Experts of a small language model.
Size: 9 layers, width 192, vocabulary 8192, 13.9M parameters.
Below are experts of layer 2 (counted from 0) of a mixture-of-experts language model. Rows are named down (a neuron's output weights, with its number) and show model dimensions 0-191. Each number is 500 + 25 x the weight over its row's rms, rounded and kept within 0 to 999. Numbers have three digits each.
Before each expert's rows: "comes before" lists some tokens at least twice as common just after its tokens as in all text. This comes from a sample of Wikipedia text that the model never trained on. Tokens count by the router's weight.

# expert 20
comes before: " the", " be", " a", " to", "ing", " have"
down0:495516460515497527481561493524512478499464532466554501456462510515522479505509478518520491473493497522523485501484489477543501483487522484512507490526509498507520484511468534461515504466478523545514524519476467447501489523507498514502473461528486468490508515506512493525488501493541550521537484525501535475545480521469528526490490547481500501502475519480481512472479447523461530484446484497517520489538487472498473474489555425553495540452546516509507470491492519502495513513498526460496508463524495541494455469521504502480519473489526479512486456502527519533498477505498519495

# expert 4
comes before: ",", " and", "\n", " of", " in", " ("
down0:489516464492529527512480460491517500522522495504458504508464496539489520516506451479537499523540523452498491520515525540504460486510502562482538478469486533483464525506492553528499538482483484511526488520530449506510497545521517481512488487564513492512536467510497488497520504438488509494514519500475486495505486461469471488461495495512566484493481483515578518457465495514495503487494498504491553498507518488472504455510523511525483484514496549512501454466529530498524483520494508470540498533480500478494504512481524485512507481496514497536514515514510465501526479497430466522

# expert 1
comes before: " the", " a", " ", " his", " an", " their"
down0:495498540483510511503476517489522496479448507458513499510466534478555523492506490464459503459509524558543497491505469523526476498502500486493508437508486500450491508513514493491506473493483490531506482479466506472510497472498480522521487479480483537485476497547541490488471477474495466526493474505523542477517526466499484480470498512500460536479464456461478485526490486479504501553512479445520565465483527486505489485480474478444501545463490523510505470493515490513468490497475523489549485497448501483497508488543519486488494491491445486510539529502463490484502536500464510456

# expert 10
comes before: " a", " in", " been", " the", " not", " to"
down0:447474501505490450519477538539497469513472503519490506515525535489494572452490502498476467525517520524500485515471526524480533483477467456487527476454493491494469512490519516527520461529459492500522523512524536489492494487540487476500467519526496503526500495445503501500513519475489477485528487472448499493519514483460475514500520504487489489478529451527517491480490479463492498502507522472483457544486520461490509546522527507471558491495465508526439544466472516508498451517436495496470521542518528506480497512464465483470496507481493501519512519500520531504492515532538499509

# expert 30
comes before: ",", " of", " and", "\n", " in", ".\n\n"
down0:487472527547503537480398487500458501509494487525467453543529460494512500518492456548502520497529481500482512518462496486523500496481475490503507529471489512488495510519533459475554488479489522520485514523502524515532524490521510437498474454509516543476499495511505506493464482499471517538491498463484496458499526527495537457486499476476518520506528481513534481480504502511500477527476497484510520481492501509538514511516493449486474529488481444518473482486485431546485512509512466525532527494462470497527489529507508499476469503504473534499455526527505466527528508468494494505

# expert 12
comes before: ",", " (", "\n", " and", " of", "i"
down0:523507507500471476543509523523547481517498522478506533514441539499517511503501486512499486527468505522469491529532505453518534488520525523549485518542488469527494502492459460474505503543529478474568490500480500488505497554501517549515484515549548475509530496541499488470478520512533549514533497517486492504494481512508500487509522513487524492547485531521495552522510518481492483542522503461552503540495519499477516502526525515519491502509556528503516500541499491495488454492523500466476463467509507501485508486478542518518486508480552476526532541513542524494470504469489513542

# expert 14
comes before: " ", "|", " Total", " Year", " Party", " No"
down0:500523499518531425502478492469494477517486524498485463508530505545508522532520530495510469503508506478503518518483518535537518499476543503508503516500527497543531489480534499526488497483524532501556433515544464498492483488464457535487460478527462459463455485459476521509507470493480505464550488493503521473520498510521478515511512472511517456533488488518478521494510534457467525471482480521510468487507504533506494533492567479523504534469574487498501533478509467499503479470493508492488489555455488483493514530504483500498533523490501531487509521488510493486483492549496474475